Below are experts of layer 2 (counted from 0) of a mixture-of-experts language model. Rows are named up (a neuron's input weights, with its number) and show model dimensions 0-159. Each number is 128 + 32 x the weight over its row's rms, rounded and kept within 0 to 255. Numbers have three digits each.
Before each expert's rows: "gets" lists some tokens that make up at least twice as much of what it gets as of all text. This comes from a sample of Wikipedia text that the model never trained on. Tokens count by the router's weight.

# expert 10
gets: "A", "S", "C", "P", "T", "R"
up1:117093136130161197148155160155176148108164116195135143151069129117143094119100142152142125092107110130148100107142106105117119088141106106125166175111152142134123168163138137124145235156124108113153093134127127150113120071178092135110097149189128085105145103135122071096138071127109087191175156124154126069071137146187149181069102128120158078115168134120131116115137200124100079105122123142093132047208122144140074099102102093113088107106108100140174136183160131184135154081120088

# expert 176
gets: "ke", "ma", "ba", "mo", "va", "la"
up0:170146154127170111086105141118073082093116140105163091147131129127158034141113101140155084105157079097078152090142080137144158121155128156110096164129117143106102116163126138137139145110108168217158120137120154073096161138071113123168166123098183128176181137152148130127102098168171077156108147074146104150148068141126133115131124199099172133141133150088128121155128097137079157137075096120054136029132108125149155128137120126142157164156173139127128189203090184148143113101179149

# expert 62
gets: "1", "2", "5", "3", "4", "00"
up0:123061110203069122100138073181152163111111103166149127137145093093164092130121125125101163150093143086139168103142162130077138162115054140133128173147131069140119105059137121150074155157156107060163151158148127108085071152150176106151141144150075132141128081131104126108127124202091133134081162072113121178150159122069077196114133202040160114108125106167100126123156180128114109134101153169090193121143116116088137128131121147103146139098136147106112125157111075116163157126124141

# expert 99
gets: "li", " The", "'", "la", "ke", " had"
up0:138114114120139105140068127110165113104156134111135182110127145111126063092090186113074113109169155068115133135139128105122178147057138130113108108157171123109119114166124145115152111143178107092149194125130137115147151227172164074160110090118148099185154176141114090186218099161140154121088142126048109103126155160156133073117135133163105101121160140101108132170125069153132148099185097144168101140155147171112175133103143157124139077102184124081122162107098052110134076142120106

# expert 18
gets: "w", "th", "ad", "st", "at", "unt"
up1:188099110084122062125122095089082112116118093140135114158131168147104107151087124104120110105135116191140134083161110148157138141127088164160145156155116114053093127123099143184112170143131114176132079124119169122145170115146161051129112074112160130143125131148158077094090127138154149153137145159151203140154134088078145156098182108134026077067079152150136145104150141125130105136118159102107194089117130138191124164135063180062150132127140104086104156194186142152145090154132126

# expert 251
gets: "A", "S", "E", "C", "N", "I"
up0:127106163086106170135122160177129119098116130135139168110128118160114090126088146093126109142106056170136161201146210130167110094097106130136138171149194116119135172133155117111120166158147095108154124072131094120125142125088143164139110074131085075167128146102144155023113105108197122173116096079112127086106130164174169180135117124100081128114194083177144119135084129148115155102137130101153130120209169111146173162096108116086169152081193115113109121100160121176184147093140147

# expert 134
gets: "ten", "00", "20", "50", "10", "60"
up0:180156153124200139129172146112125129099096201077150113125114133169085075127153114121116108122182121156138143176124116103146131107053136125136115210090143145112171150132113125116127103122182092111069177091082156130128105175139118142156155089167147141192077109141078110059139135062157104158074118104080123154094075115130100155118136112122112068125142134150094143154142119097113157172172138111160149127154190174093050180123091116138109111101169057116097122146175124169146134115099172

# expert 75
gets: " was", " be", " is", " were", " are", " have"
up0:170086064132093112079144067170118139131075114137126054119124054105181099123090090131158135167206144069101141188091114103077093122143139129125154164133088084087069122169176119096150147182120134168149166121199083153142114116093109156101067147121135162092159091127140095112134126131156076143137139102157127076130155156120159120115130146163158162087129157110116145154140153124170185167171105166129118132162129097161126134083172119151166161105161117173069097143080154158116175109155102

# expert 119
gets: " 19", " 1", " 2", " 3", " 18", " 4"
up0:122069126127114137138158129086098179121131176170153186104150118125166144078109114123135113107088078173088117156107135108118100151169156099139141102067116124107124150113149106148149079121143106127210132145105086174166067104122123109092071168129132180211198168085075124143083097113130140054136176146108133160190125191135131108134131107135138162127143126151168148154163163145094144149177199149144089155121134136142124109159106123092066132114159039144130082199155142123120126106123083

# expert 157
gets: "|", " re", " (", " Re", " $", " \""
up0:098136124139195147108171162129113130106151126162136168101121087099068104101144136102099183158125098105129128139177152115110156103163119148128084187148121093124157102177146088127146118113178141160139186155094156140167148137167133086055054181120151112132174142070053111130153133166134174128097118129087128117100091166104125143115083164048186182166139155098162126183130114128145150139102175047156100134180145168129051099118105065139147129154168117151147128123123124131114150079148074

# expert 144
gets: " 19", " 1", " 2", " 3", " 4", " 0"
up0:115106083135129111128106117130069105111151203188133169104165133141097089109146086141161130160119098112067155171099071120133122111125137103158109138062109137124101144130118150104135118019095117150148148172102189136123148093157120079140081168133104119107107200104147129087147122141142128213111150161128155157174178140087123055076081111128150184093093119107142136134133167113142102157103105146129157107205051151130160139134143110151096145119147109156158059181149162172140154101078131

# expert 19
gets: "00", "5", "1", "2", "4", "0"
up0:129088122177134104118174135112071098085157127122125169147115142077139123105175103115134119212142088164138119086100139137079098144164089143095093152142145129163109116148113128171161084126121142132160167122104189113154130109127177121133137121103142150092181172110102107150149100192113142075143130053149202095132081134119091096136106154110233153135109150082207119154179136134113096111099137150097100134191102208128114125154161035145123148107133111118116095151155150097101123064167124

# expert 221
gets: "S", "A", "C", "N", "R", "T"
up0:153124112136063189131108149134107081132140102139095139186113154129065132133177190100159145139116040140157134189098167123146115142212159178101088141092073130163083129180091094131159110139111115128155176118121140150121138117088137103118131105108123126125154112108181095116142109161073124085082078087161159170141092119130072164085112120088119130141125105139121111161089206125096058104105117140129158106146127175174171170203089116138150153060117155129100115144124129129096201104154144

# expert 1
gets: ":", "th", ";", "ish", "°", "."
up6:076120184139140120147154185150102090121088122139120122187103134163174124091158121153158074108129147138089118143123090094111146118153109130149170134064150126131105091185129142124116172109175174065167166100121079112189158114143130106089109090115119142113206126208161135157168104169143047134139103104129105071109122138138147107111164119165110134101109105128126125199092146148092056129119139142111135108159129171133114087147129161101093113141179122056136236192091141171098143147134141

# expert 180
gets: " as", "us", " be", " re", " p", " h"
up0:139107109046120129157073123119076147130137141126115199112127177102128127122127143111109106099109097134141146175101115095122116167047088127099176133135154112097109174163170141084200161113139149147084099130137115122144073120201129105152154116116098098090156161058095138122170128162142135127144034131176093097117134153157117088040105138107158178130135152149104131157146120134175154178115165160141113143158141139085141064021121155144159086124095137115128073176165085133147115114130145

# expert 125
gets: "th", "ing", "ed", "at", "ad", "ak"
up0:162086067124169105157094096102152123098151164176107144125173149180149100027144124110086103163074138134129175097058136180140084178143114185155129108142157077106101117148089134131080075096094135110113090117151182065161108088128152082097089122126106088179122083109128135137110130115158124131124149156139160149165169122131142116114159104120099123128169117144154156148140111116098139119103090092183178139201163156133116171075116120122130126207151103115144149203148098115179059165131129

# expert 123
gets: " 1", " 0", " 2", " 3", " 4", " "
up0:158153138124113116152088122153141136116163097142134111133123098128127118101100169064161107152097094132117155160147122088130154136191068174140078116163137163146145102149146100175182081127135095122133169148106124113115195101127094137113110101132133103138168054087174123119153077114098194159053191138090195139128098137143150118119078174112089071186138114136111123129191161116124175171147073140076167162163138157093129106198102165117138112135164073091093123101093097129156087072170085

# expert 245
gets: " was", " is", " also", " had", " has", " were"
up0:184144128121153085145155101138147112142166121104140210157171132122117136129138119107095157096135122110122150144066155151094089135097105138110076083133110129128144123139064138135107118100112080185108163124218170172062164142201149150177124173123155113126096108104064131126139159034167142113146119155092135174085154075118074139145135171143149108126112101221148157100123136133158153155099140071137053129083128069147181110115178116093109089180153102130114158119110112148143152155117112

# expert 29
gets: "it", "ment", "ation", "tion", "ure", "ion"
up0:164112097114109154055108089109185054141124153177128131163109176087148180107177081127191117132126096144131152142082120119154095137176122160093129152153109122097156144113138090129052125120069109142096081090119120102151127133132163204140084159142096091167086202149111155134134093092159114125154111056137122165121147182123125126081097062109115116188131086118180123111193134116083132085107116111183128173120117084152156170144146140131137071092133179130108095099072111163122144164129140